config.yaml
num_hidden_layers: 8
n_experts: 16
router_score: "softmax"
routed_scale: 1.0
balance_loss: 0.00185
router_z_loss: 0.0001
n_groups: 8
norm: "rmsnorm"
learning_rate: 0.00541
max_seq_len: 256
max_steps: 9660
Below are experts of layer 2 (counted from 0) of a mixture-of-experts language model. Rows are named router (the router's row for the expert), gate (a neuron's input weights, with its number), up (a neuron's input weights, with its number), down (a neuron's output weights, with its number) and show model dimensions 128-191. Each number is 128 + 24 x the weight over its row's rms, rounded and kept within 0 to 255. Numbers have three digits each.
Before each expert's rows: "comes before" lists some tokens at least twice as common just after its tokens as in all text; "gets" lists some tokens that make up at least twice as much of what it gets as of all text. This comes from a sample of Wikipedia text that the model never trained on. Tokens count by the router's weight.

# expert 5
comes before: " |", "%", ";", "–", ")", " round"
gets: "'s", "1", "0", " 0", "2", "3"
router:123127122158101118156160133135090111151123093147141158124095146108092172134108127110150122166129132120156168134160108116160140133143129088130130094164131114104129090095126135123145150104103115
gate0:129136100163140151133140125121160101179108189105148152111078110118099148140156136112120151147122166160138171084133150122087139098125121094135136077118135080114129144123119079136134126094130102
up0:111153145163084057093162142171113097132161106083136115134107137131158130114117141152173129121153123135103088139121118132174108108164097142113129156118170161136145122111092160122121135093181137
down0:138087142151116128152142126121125151167158120119099171094174121170100155137109139101134098126131099095115132091079138118131139096109129102153128134094151126136155146145109131151113113124110104
gate1:116099091084144136129204077128111170104128116182170165108141148122101101165101049119104137123170119118183131157137123113126149156161103178158146095124105118141175151080105123123100144091143132
up1:136118157101096159129141137129129111124137093086111119119121145183127108127137142137109136125133119138119096143132123190121167119136103120120155127099098114124128083094139115112140157169081153
down1:113132122120116112117113133105124107098095111093150103096158121169153162127136123157075159099132136136131133105157157078118161142097145156142108139124120134080130117133146154101162086112119127
gate2:139146134132129093087142094135113119141129108093109146125107090161122128094116123129135162127148144139131154110151112128094109145167110117103098173170104096111139138095114126114104136177150125
up2:151125131121106105156146117204137119127120126155133120136122155128106120151144184104151141112106095157127101133127139111154123190105158152134150131143145126126106094140151202135117144135106119
down2:136075106134136119146120132128134103097109122105120079095103114138137160114124122100133132148123095097112130125128097101090115084118112082134103063108184168139100152179127139136139134123134112
gate3:140111136095149092138092135123133091123158131145111152125128130094149147129169161077132119166090113133124131120168106128149133130139144110116132173166149162161157180083136156145118140077113113
up3:133142121134172178125128143112132171104155128164148154177165112110100138139164112144125119138064112116121137152108169080137133160149172166103140124111143132122100122143139101125118155109156106
down3:104151109130108095138105115110128135118122169102129116122125099160094138155135099128157089090105135124169101108131136114146152144111115167148132150114121144110120104147110142105169141168139117
gate4:178129148093118070188117110142117116122118130168114120146065063117139151172083112158176135139123112153131123102152138146124101126120096117077119111100092147138169128098128133094147138132127128
up4:159151093150111177135090159125125128119135135128134146086155128121151112154130139124136127133096116105132147187106109174136136108124129154145112124136122141129147154115184136121117130102076126
down4:165115110124163121112139151144163084142104145118136153139135104109104165154125101165147152137132123172086179148076154163136130146169096083149113123123141155130177139157136127156072114139156154
gate5:133115109155110134143102121144148118171152118153126135136154143088121099114150124131102118124162103149144137110156106156134119164139100186149117120157092111153144126101106132137141106127125094
up5:071116130130116123106109130113099092180100117122130159152126154137124150114097116128138138128121106144060126135111152134168115120111144152152120108132169132141153158112147112117139126085127120
down5:101087127102150090127139122130108104086141157100120110131094109149170148115102127120167165105084135129130142180105118098158121115091109148121118069119075130132123135106123131131155131118104105
gate6:089132137164149134119107157138125118161115125124145121143152225114150145120164183126093103129144201105141138153132131171183117138096102147147131090158129142167181124085143135132098116082073155
up6:118156136126121130103080129137169194153143074134135067114114137145119101149134138115100140126111118123125118076169159145109142133119112135135087147174079084145130157136109175140140107126075106
down6:094131098157116096132121121133162139166137137133150063092133154112106103100160083150131119117130150123132128136163105131139141118153123085136163090103129088133176164163134106126112125110097120

# expert 11
comes before: " the", " a", " to", " an", " be", " been"
gets: " in", " to", " was", " is", " as", " on"
router:103149062148099110125173140122121091118122123118148140108126123112097143156096155174138101077149159120152178073164179146134125117153161089137124093131125143121115126107109110097141124138112137
gate0:147160170167124162099119129131162122118119067155121107116099096165102139135127090132103121170111135104114099145115121163092116135124152138094142112145082131151164119142172111155117156164141078
up0:109095165107104122158085127137144150120089145146141126114107143166097122150179157179097140145124147108140131121125094115144166108138147134122092101159142101118111146109127149097142117127114074
down0:119153163147142174110086121118080127092182137126124122100165120148177147147147100125110109138104106097149137117109111136096125130088134140153137095103121143106118110097150078158133163144147129
gate1:114119146130112121141156139088140067116122156110163158119178147097148147098124129147095120129162099089106168108138110156119130112106112137086098148101161154114101141137140105118143115093180120
up1:127151162161133145108118126178158145091132097109097112086160098123113126062103138127139091094116104134134138107076099167143158127141139144159106106144131154118156129097112093201137091124122104
down1:096086104111122167146156133081130153124155085164121105112094154097121100166135090117114177146100152113120113135200125098104122164101120140095134131129137058135135118159103150111156111184145134
gate2:134092146103134130147097089138117149139119182111165147128126140102143137128205143110080095129105110122152127133132151112157098129148095138112136150162117146137105096119161080121139136130140130
up2:150111110121123153150140127155133124123160106099133139140145155129128129138087119113127143109163127161156108148149129111131111136140121165100099111115126140105122162155118147170133143177134125
down2:162143082090085122136141130122124137157086094146135116136120095138129102127130136088064125124107170158121145127160116115126120144173124130128130117122141150129085141129135103119178134122063160
gate3:141134121132089171150114144128088169113151139127114170086111115167133164141121137125131148146094113153133135134131133102101132120132141129131115192141134138117158093155168124096169089123093133
up3:156116174130145127172156112137137147104102136121127113169137111118119127120138101165142134126139141161158156167203115111114158139129149143153147156104128118165142107119116148132104148158102162
down3:112147105152116162120134114134154119076137151157132139136143115129126082141126112135111122134123156114136122127158110119086142127154177151176112156146179162150128131115134115118148107119096156
gate4:147109127118135128113091116123095122053149106092139083161151142044112131118099129146119144130143114146113111106113127152122169114112171145148111149130112174107119116104138148172172134136124163
up4:154105112149151143080111135093139160136176084129109120113118106137117102146127099149158072093138145130176096104139072137161128102106149132122145137171150161119141156116085131153151119106151115
down4:164130173146143091139148144171135114184152101109141150135128090105150128128111136151158119137104148112150159162131078147114172156111111116140122133124131139106108134142112116136159117106121125
gate5:117132141099148145126140087130115127139156150142152127111108134109126118097120148126150120137200133106167131113142177137099127125183091122105163113115150100136151111114131124111117130127105143
up5:100188142123182152152132143137133106104100129100121099100124125143051113133135133158071126094140139131107174079122116109133130103110147119098112079127142126116118151136116110117121127093125144
down5:132164127145134097132112125130105140133137131149159151114124127098118147117116121158102132120142117135109141137126168100127132148134162144146173171136145144151146096125096105119133123137125123
gate6:098144108093156113120129106121138135145088119122105140169164152149157127193114117171116142114148154135079091091144126140119135113140124124114128119113123141152143128102121117110116100100143116
up6:132113124136137102105081097089118116101078141124129103152130162117147121153124130124091119131134171132169128151117097097116118153095159137186109121102165157089102145099151136123155152119164111
down6:113137160103108109106110136098095108187129110089142139166116155160130138151144131167091134143132148128102148115119133154100096143173110150114113131119161133157111116140180130109098131115102103

# expert 6
comes before: "-", ":", "′", "°", ")", "″"
gets: "\n", " (", "-", "°", ")", "′"
router:129127119129132117149136137144139103116161091130112132146140079133103129133064100145170132118159123073168170088133108156177163116133152101125104134080153107079126106112122120182135159141099143
gate0:111180134122108111080109140152154109135169093142155146185096148108138113168106129112095096102137116135094151140116140094126148105113124134066156163163119151123114089133106117108104118134135153
up0:152089104101106131155087142164192140113149151144147116118116123123138093108159076123137110129124122091156074099117140068116137115114108114122139162117095148162094147148155115104098162128136111
down0:094124187132096122150115144115160160152106100125087147148146139153094157147126137114152113093108144170138143113115117070128117168120146129076095142153142134103128104141100110130105150100123135
gate1:107120106157095136119147158124111116066166145161116183099131113145091120116093104139133129090142099085171143100164103154136133157142149115116094086105128141139139128135106136129118136131128117
up1:172121165184151140143140128147135164144143141100150155143146164142141116111124143158106138089138116111163102152094080129125099148147090136086154117141112114149140104149108077131124119117121136
down1:155157192139125184149089152105135131113118154140118100137117098136148145132138109118163146119115147126134114153091189147076128109108119146122115136172105141132120145124110109074139116143151114
gate2:116177116125115124130143124137164127152193128167158118142174130138179074120134149111105147121100130119130137135123149158141090105154143182102143076114168121140149145124131125121161124153118145
up2:130164143113099146099154125107100137087141101119154133155170112171158147176115165128128088112142167107109162134116131150123162123141153150111137097139119135121128146115121118113154106134125144
down2:132111120138108109149142085107114145102076149155099144078153115167152139172155144115118112138116122086125118050133128148140108116160126117095143192135090097122127112122112159145138137150153097
gate3:161129112173146135167104136100158137167109094165187152140121119138157140125174088100154130078100156130135126114123125150121127156144114123134138132179109119104146151107177136135127135135119147
up3:140162124156125168105164129122131156135096090136124146064130117126088149150165110080103100140128118109133106109140098141167112134119138101094147153168105141168102104095165113118053132090089089
down3:110108120131146125111135136096134119150110123103103142091171154135121116121126102142135136118158138131114131139146144154141145110156155114082113112140129112169135160144119127144089129145147150
gate4:122127095118162111088125117132172107154122128072167188166109153125095160131120105150169086132146144105120180084129162129190141143160069124111116129132164130112109159110125126105150108139134091
up4:191161147110112142117127127111154121174171140178185114125126137128098107153149147133084100141160140189156137122100134136126119112145139138127126132088126128177140087097119169128133120142124173
down4:111145135149137115093065123135121145109103112124128131132064180131114159145153114150110141078147138123138134151123131131136113148135128104144100158124163111167117124125184116089137142118072133
gate5:134168084097137188131141094114074121131189162144138151118106124115143161159136111141094090106133151071105148136137117187192103163141110106137140130131097092101130133149137110124158124128147138
up5:103144134096096091166126176113128131109142127115166108150138119095113101108142115164124126148101148152161102128105109088073104142128140158125106111089134155132087157144122115127159108159113107
down5:127101078113116099133098108151112133156095113106140136131115104150149144111095094114170093060156104183101174103112150142095087141109122121136128138093134160163125166122131104151156145075100074
gate6:132169109136121133122177133151149119108114088147107138092127142146135123113122140117152121104093145086147156127113133167108148075113125130137108123127070138136148155105141106157139110148138112
up6:172190130102109136090109111088117136166187173164158132173090174111100109139151122112140136084132089122128141136097094141140189125140128135151120103117107106143096144138142143141101146102082053
down6:093121145129125130141079140080163123109140121127142131126116122171140127095149094143100098106110123135161153108133149080133108107129114118104164128123114108131113107111118117142114086140112161

# expert 0
comes before: " the", " a", " his", " List", " ", " its"
gets: "-", " by", " with", " of", " to", " for"
router:134125104121147095114121154115140131100173133175107101129125083085157119131142120147147142077130128123127123114136183148125144119181128124115141118155132092143119138119084093084155132119109113
gate0:161133144098095122136122104140137162142101155146113172089161120135139140144157130157127125158110106104189162107102103147110114130114127098135116136087149123119113172130145020076167173102122133
up0:144119125177123155127136108128096110112102128116177137132106163132126128172104078160145109154120156171148136118128127115112131158148116124132118130167153148102125099144127111118162090137116150
down0:196158123155131115112130101126131143094086151156163137121139127129162128109153134117129140141130159123144118114130143115171106127105120171100121110140176066131144123177111149140116170120167127
gate1:136135145165153128101125149124089112142140128090118118101148092121097083104149125136153159089141107138106116101157121114114108132140156123100119120138135099118127123135075144128169132123107135
up1:101099121107111132133147153117097109096096150098071155137152127121110096101118105102128113135137110104097164102100142103110111120142127128138163106123144154111127067176116136139118147144148175
down1:174110114145134134111144147094141120109148121130150125157128140178123132157099142114153106135156092123177165100134131136151117162137081140125149106123115124132084169126124089102112141125145101
gate2:146159144132158113153098181139164099196137082140101092136170147113143111119138128134187124153127052163127129095168149142066145150163128112084151137123154086182100160128122200128120093111134134
up2:162146114117093146128121138123130101142166107171073149149128136155136142156129092151095143129130143112123145158109114145162130122154099121150101170101134155097134150113144111118137156100144173
down2:089137123086157117120149130173107127139144151146193140141106133105121088136125147130100164117093125149138121129154120118140152157125127138090166136146103106142119126111113127100099087161121155
gate3:103137125098119145127141115110124113122117124175127139131174116113164165145150096121100101103152145101166127133132161092142097110148058145154142121101097150133123127104117145135112116143104137
up3:136119129107124140165159080122133133116147137138100156137110148095145179157108169103134148141139121135077131147152119146091146146144162140165128123118120159077123113065115158155151106163117133
down3:160132138117150159097181188085158114107136098120116090134142116120149084153122104176036140152129147100170152129086143106176141138124121106110131135129156145152158124132155082133101140103147124
gate4:123155136131110139091146096147135159087109136128162132096132119109115080150114114140148101139109130084117097169106108113126123096154110115145128096114093088163084105107153096102175150125129140
up4:094159148117112138138149134131103126088120108106121147104146120141077136121098100104142108103119129123067143130159123092081111121078192144128188123107096132128104166102147118145103083146073094
down4:139138141133122121127162162143157111094150111128118147074140140124146137122110156115175143146136098132146143111061168137122173115128156109106143111120130118111173161168110138127051085127138121
gate5:131144086152141136165124167133118094113112113097152156116140170111136134129110183161154153114143135131117164100194117132110129107173143120134135106089122140134134091117155115111141136117125109
up5:132100137098139141135144093122135117104131120110154115149105144092103126115146142114099135130099088133142084109113141131085155117164096103121136146114109118144152129154148062121100102125150098
down5:132149088140101142137174151123123123138121150140133125113092076122163112150132081115114112113125136099195156107073084144081154138072174102152162176125129161117129165120133134133155171146103106
gate6:111127107129136143161146119135120121147117156090123123137132111106143095146188130123183073133112143100107150158106131134153142147159101102123111141122136105135164128108127131169141125140117100
up6:139123150090133134151118096125114132107118116162162106092129082121138078145115130063166156086157127138083109119088167125090158146115126105107127123142154103144145098123165156129112106094098149
down6:125116106133107156125079157127165134086127158134125137115133118137139131101125117151129076105123107108148138113101132144149110139096105197145104148150089137157127106174135129139116153128135098

# expert 12
comes before: "|", "\n", "-", "==", "===", "The"
gets: "\n", "==", "===", " ==", "\n ", "See"
router:153083128136111113118131126107115111107174100137083075122118107123130126125120095122090055086128143109117138115128146124130191142145149114115096115133138123122111137145134137148114111116117137
gate0:136139112068125148083118153112138085145143126159103127128146120137113092164106078153159162074101166139122104135122110125127107083144145145146111140135098112151109124170123118171125165125114145
up0:161124173118110140102125112111173138153122122154168148098095167134117130110178152164124137175129108102142150122138112130107099151131136090115096160129147152102118141113091086145095120143087138
down0:120127136129102160112137152123143096105144156125114105132119133087130120163144132131153124072099144164118133125125165156136126116146124164128132145119118147132163137183194133154133112134135066
gate1:142157193127151140104164130129149119144105128119105164142086122105150150157105149119141116163130144133075152130109094118113127123140119130081138127094128125121136138110126142087180149094103093
up1:098110138138148092104132111144171157147115130104146105103114104136156136143103130097154105128112157143101057091073108123132119107110095067133141129104084116161145154103127120069110112119156090
down1:090174167115156140167125141158134144145110095127136110084111093136137113117107134084134161129142118099134130113103115107154116154102126134100139098120097090096147109135128147134147123173060129
gate2:100160120110131098121103120111162135115134150148129148151156096131124115098129120151118156112121140119141132117135101104159154121122117171112135141121145057116116167154073113179148124097122094
up2:100103133135106114144104144165128124129135118155141123095104140149161127140145093171108120164135142141126127104129139138145160162148167153065131120123103113146166123143082167088100120130132132
down2:145119125154142142127159137107150129124139133150111131144121101133078139106163129118173147114118074156170126125140105151122133172152135082131126129124117110165136144145127099161102142152131134
gate3:148073157119146126106131112119111086144177105143123080136148095177137124112136141118136140092130180155138091125142125180156157128121130105131117147084134139103116126168175120092166137123155153
up3:098128102143114156099084100117140133152142064174135141111109142153112138124123099163146141129100102118154103117088150119144108136073119163126108122169123133126139139133099149091169091160132133
down3:166138144107076118167170117120162131140101141146144116125165108138119125076138135089145120128192126157099111136145122119104149096099156149118119187067109109102135109120140130129119103157140128
gate4:097131153130149159100120108151172133098163165136119128143102141118154106131153124162127135115117133120117108149102111125209103108172091146096146140107122085146113138112111125162144115151080135
up4:088122130152112140170135129143128146109118117143109147137114108152133159135107105144157117132108153120102158163115112118141105137096141094155138118122168143162151173133116115107118098146130130
down4:116135141097105088110158146144132134164158130200108140183133104131141100133115132116089124139144168104140084132124132127120126103127119130108146121140152151139132089118106158151121113090128153
gate5:123114120174142145119109128138129152083110147112135168150169183186116124089147145143143141162136138175107101089140133079161122135128129111115129130135100188116107155142134123110158097106150144
up5:154123062088114155152157130129094147067162072109127137143104169141126144126151126137102139179127173135108107140120131143112157106110108123149102160104135150115114116093119096145128136135128072
down5:126130116132118141107121130154122122150137097135152106089125171151094159102205073147103172134141141152082175169168071144111133144146126146102095140172103177138087087139154134142123117125126108
gate6:140111106126145079106100140138088165107130133119136104124114158144118133142112145143094110188117129119154098114107120093137102138080115119102136154164169177132117145094141102112096150149118146
up6:124120091136163103104107123133189110100081147113088128157130143143150102178113171114127148137138136095127162136158102106121122126115109131146121126105138145128138131109100137110130147125151095
down6:113097143143143144152127105126162147066180141134132098144129114131124126120153124109122103117093106094143129120111131079152150148102105122100118125106122130153108170137095113109110134138099105

# expert 8
comes before: " |", ",", "–", ".", "th", ";"
gets: " 2", " 1", " 3", " 6", " 4", " 5"
router:108166132136128104124133138164114105093105105119088112133094155113107123163111135181113084135164123131129131129150163117121118133157149119111119099120169133056129126113110141146100153096129144
gate0:116096117109121119149131120132102127167135088122156139123142139071093140106149144109109103116117168129207137128178127145150101118107112113121125142094153088120057105104141141152136113117129067
up0:124112103105131109092091103137125106100095133116102120143099138179151115081102174100119069122138098139090140100124100099119163131157121152135149164127082153161136110124147090150154155113133144
down0:098181152113132126129113085140130118172125121137111124141157104113082160167153104147154145166105123151150068119052200114081127127118141128144080121101140121137119116134129121121109155132162113
gate1:132121064159097174124110169144152104130124153172122109110144133087108097104119124107181120129154176105116132136134106113140146102165091122103137111157123155081114089125137091066157102140135093
up1:149162135138139099141124127106110160184123111157127155102115122125115148147131110078130099149143073124115142154156105136135144147187154148093128183105110152140157118114119131115161145119130156
down1:066125094111140130173129071143124126094119157122137119138145122133134156096105118109093088097120119162148102098115098135127140141130134142167133121135183137156115133123090168136137127130117140
gate2:112107098092081102133101126128135188125098148083154117104125084129136123099129134120103120134154131124111123156099144165132110118123121168161114106124154136152141132123138125105130116119188119
up2:160113138138107086138145106147157162122140125152112105091098156116136145117136131180092142136118100098142127122141149117157134165079122113100134113108129132141158138114115139121118143125141135
down2:132162080128142151146153144148116096132123133171132123123113151137170144111166103110112117171149125174141105164092103146116174134162105118161111131144139099123103145160154099138099120147143098
gate3:105081129159105110127101122159111084096132134128145089106095118121111132136109144097125131138133082128162138146131167131119139155132106126118161145149116121141103159148159135124163117093141117
up3:092160111107074121146157149132107130097138126095098097127128088146134142128103140076138113118108152126168161135095124113116138156180179157147117111097133068146104147157169134125153140140137156
down3:114129085139136138128135127189128098108130150125095119140112159141157103123110126124138140130170121110125133162124134125146158136112123159143159088108117106114143115114123204119149121122136101
gate4:145139154111132118126126113085123118123167134144116095144132120158150117103149122078134111095138114129083139128159149133112066101130119105124141155120134110146122139137119101137100135137116115
up4:128117083113131125129166135138046133081116114117128116134127135101140162151112139153105124124175104153086159146094139112135116158089144162127160104109096147156140147117095114104105115114129126
down4:124114162124114108138134089128093108117100069071136133132135096120131131125111091154128125088130091136108150179121159140091163150121126146101113110139137128163113117118149136101139115064097152
gate5:129109139144161138112099132123093173149126122140178125117088156131132164136152120110115108107159089089164128114132119179091111134140164079158143111143148149097117122124132162162122107125194107
up5:109136110123156131117100147147127125128125130109108103154065113119155125132112103139099123131140131130161119161175138149086127100203123143136142148131094152162088114126100185131190111110118155
down5:107108127131106110151121087141113106132164148119145118103136102144116123144184170154125176160151160151143104132134138138121136129118170119152152132112119175113134124106143122138145102118108120
gate6:127110126117156098140137133123124119112134163149158113142187131115126132145140172098102120120144107117180161150121148126104167145154145122112122155147115139140158108160098128165106119112135161
up6:087142128132121146090153096089144136136089129133135147104127120072104136110114184154196166151128149149151124115101138108157112096127159126144148110108150130144141110086141155125143078129157109
down6:150154088126157125127119139143174128148167149112091093118132097171109110132140113088089073148146172119110122119165121136109118104100084148124141123121148144100086123153133125109134146177129132

# expert 2
comes before: "\n", " The", " He", " In", " It", ":"
gets: ".", " =", ").", ";", "\".", " while"
router:123148135144123131148127107153115109101129102146131119139167081142084114138113100156175069110149148103157169125158140122163105130152110099125149098103175123131125141112097147136143151102109165
gate0:126152116118144148131148128103103115150157138139111131171081113129151148116118146154122095123157131107141118138137122136101120126154140091138123136136109135176105119096110123150137133125189147
up0:135148089133147166110088133123176081080106097180161151135119139129166160121120144135109113130123115128174109108174131077114113145122124109134130145118100116124154110070123146147123150130134089
down0:116128127124159092135111144159144106117124132120151149066123141111100120111130123121125107155105125109139164120165102162095137149090136114115145144116103089130113124164099106171122111106135131
gate1:118113078136135108102119112121130129130127129131106146125093152137140144127135136133129171140153128118128155129114121147128147165144132148127188136116160125131135120106150145158134151143134151
up1:164108120124123129106107103156126138143137102152082102120134148119094144134117151144149112120131159185133180089082082084167153133147129133127102149160113133108105112152096075129163115128182143
down1:110127145124138122147126126142073081097125089128158106180158071128149126148093159153133123120106143132142161128145079156168141077138109151109131111152134091101138141119137056131137136102152149
gate2:105103097115135172150092144137108143080113140160115192133116158122125109142118132103086144135139112108062116106144107105102172155111107114117127152125108120103121112173139100143143109118141148
up2:132130089123124120131156165149085128152089140111073099109136116068110132154168133161113160119121109138154133112158153132117141112087129090107127153133084121128139116100127102182120132113131130
down2:124162141117113141146123141103104135072083094139179186108111101123129123069161119132120147092151153151105176088118153184119093129139113142111132147126127156132174153139129128142129126150129128
gate3:119140128106122122164139158158155138096093129100130160123121104124110146127129096084135145163090160147103115096136115116134108158127088188115125091114169131135152127171144143133140139125120119
up3:090137110137132140116127145134102105147145130122125132117123150153117135108110095159132134126107131149107181087138071130150148146182127114096138123148136095142109100124180081131108124117125116
down3:088118178121169075204105137123136143076130160149139164144150101176138129127121135132120134122117161128118114127127129135115140134120120118099153160080125132144113147077094106093121141090128111
gate4:139124098175084125169129135119127117133131097102110119122148136089139084138104140122079141097112078182106116122155110112151176149132135112110167135127130115104158138112145081141127140092124185
up4:103140142122151113112139152107112149086127127139123144128108139106128110084140080121144140127123143086104127118142116152134130155122097140115073196132121172109147138119129149139113113146127128
down4:137186121109146105117104106168122113131158140119140113131149093106146124091144088112106114105119155095116107154104099082147102117123124157134120119143107141158099137153152093152113158106141134
gate5:120111145114101155140132133151109102122100134120121134107142093103122147121094131145151119091105129101128112134107123104120085141109133132167135128133135116127112113132128148148141159112155135
up5:155135194095106101150159138113136148148178149126164119145126114135159101118121134118103135120140129119137108124134117112167168145075088112146143145112127150108101129129100124112154111125093122
down5:077117190095133157118165120096117106117152137120128123144128138124124135122126163169146073106152101152178120131118098147130113150126165118123150084100156111138113122102135135133112110109127127
gate6:133119116119158117119130115126172136108140087156098143129145112051099128138151131115124148151105086184116133091126157151137111136135151076106121177160168090115074143117114113104137120140122113
up6:140127119132103142130092136185149120124092163126117107151121115168107100095175122096121116130135131179109153106147130154129138123106087144127110168099109165121095118133149129100162118122091132
down6:132153129082133125101120132171074126137139103100142124096171091117110140133139118147099097088175125105106109112151134131114158102195110118138133150114087121139154130162112144091147104137128084

# expert 3
comes before: " ", "\n", " 0", " 1", " 2", " 3"
gets: " |", "|", "\n", "\"", ";", "==="
router:111092095137123135134114142131119135132145115149116116160090136114142146128081142134129095071143151136120160139152122137146124160156137123117127153125179129121115135128105109137127152105163106
gate0:148142151124103109146120160118110139103126114113100174151116152103099147093127117126112171150139155103123122141100080124146130137139120114130104129142119141143117113146149090089151124154101129
up0:134110109110122133139109165075101129095090108134138137135114119107122143143117152111141126122134117135106120133153105120122126165044141157124127097113130114094086100117159151152100113063123131
down0:118113143139111144128183146133135090065169139178149125148140149122108102126071162129124133069127153102116114125174114108100160144140175171152116146100129094113114140105143160172098132095142110
gate1:117112140163121134140117161159125127093115093147115142148137148100140135127100124135129146145141103081139099088092118112112150116147109127120161105136120149104141155142141078151106151157129121
up1:138147121140137110098133150140132135157137143095107103171129123130101161138151173135084148111081156119147159143108116084118183115138133131142134108140097094098162150103198108134123160151068094
down1:120130077100121070136095117097141130112094144121114050113125115144102098159115113132115136111088104127099152132149121093123114117140156185150162160094127140128135158116160097153121135160129139
gate2:137167145175138148098107111110094131097156121113088152075116090096139094160129126137087126105138134105151114181155166116153125114144200143136138157116154152128136089121169144120081107154112121
up2:119146123109125141134130122117100159120133065112103126150151137121142129127155165149123106135097142133152111112144098120131137133121099114164087122143092156126143139127113136177086142101122142
down2:140143150155114144159156132101120120137080090109147168129156144116100160164101139137082108152107130103144138125134122092107091121147137103109154117138147134102118120114117138140082146138113114
gate3:172140126111182144115131082116091151118058159161135134128136126125120090131159122148082146103141128164123152149104123154146117114132145131139126209152147092104144119067121122134160132172128098
up3:143123131165155118145127109108134108122124098123125080134091114154156125107091115099125168155157150111127119144189165119134127120140142161106113116113124128101118109132100102150158173129126098
down3:131112126072143141126090128122124112179111130136177122095156106136117120114179124145104120175117112134142138140128180144133152089133130168116123127136142132082077101149136180119162091087109122
gate4:134078134136114093152128107105124078123106127154115104116148123102090120105174164135141148138114102091110145135153096126123144110098143180159140113165135128136126147096143124132130132128167120
up4:117060147115076138157186154139136099099136123129130067088098158109098100100126146145129135082131124126126164137114099134146138131163137181153094102101114153132121094106149139130143108107113105
down4:121102053185136139141128120095154121141120135108159128137159138120151166126127132120132114115121153108121099125141159129141091115152093135169135144125136112120121140166101105137146127122109115
gate5:095166102109134082128128170138118134109116129120140111149149098094111126098140147116130124136160139113138169104078151122166135109147115147102111159100096095121093111158158120112116130179130113
up5:136058151127105173127115146131082131142146113140073126104134093133166090155134120121128095120129145127109147113106116152104153174162158110083111097111138157128129156128091093122158150146135081
down5:140151124124137105123079103139129131095155097118099105123118104109112158147082077112098144181121133161127156110070134125132101117161142153113149143121094131163150169111110132091096089087100082
gate6:115110159133117133121160120166115087181142121190111131122126113173107140133120132157150121112123117129116143144106164119122119139118118177108137158135138096137129148185109123079124119147136094
up6:153117165118124143129150093123115141115131081152149153119135094156074158141086159076161151083145080103177187142157128145160079127075129139118133133142108116146118088163127125171109130144104105
down6:059131125156117140142096089148103089102109114128092142107126094085119112127110153108066123179094166169097100146121115144136140081115142128149109149101074138168158187133144110129099141101136121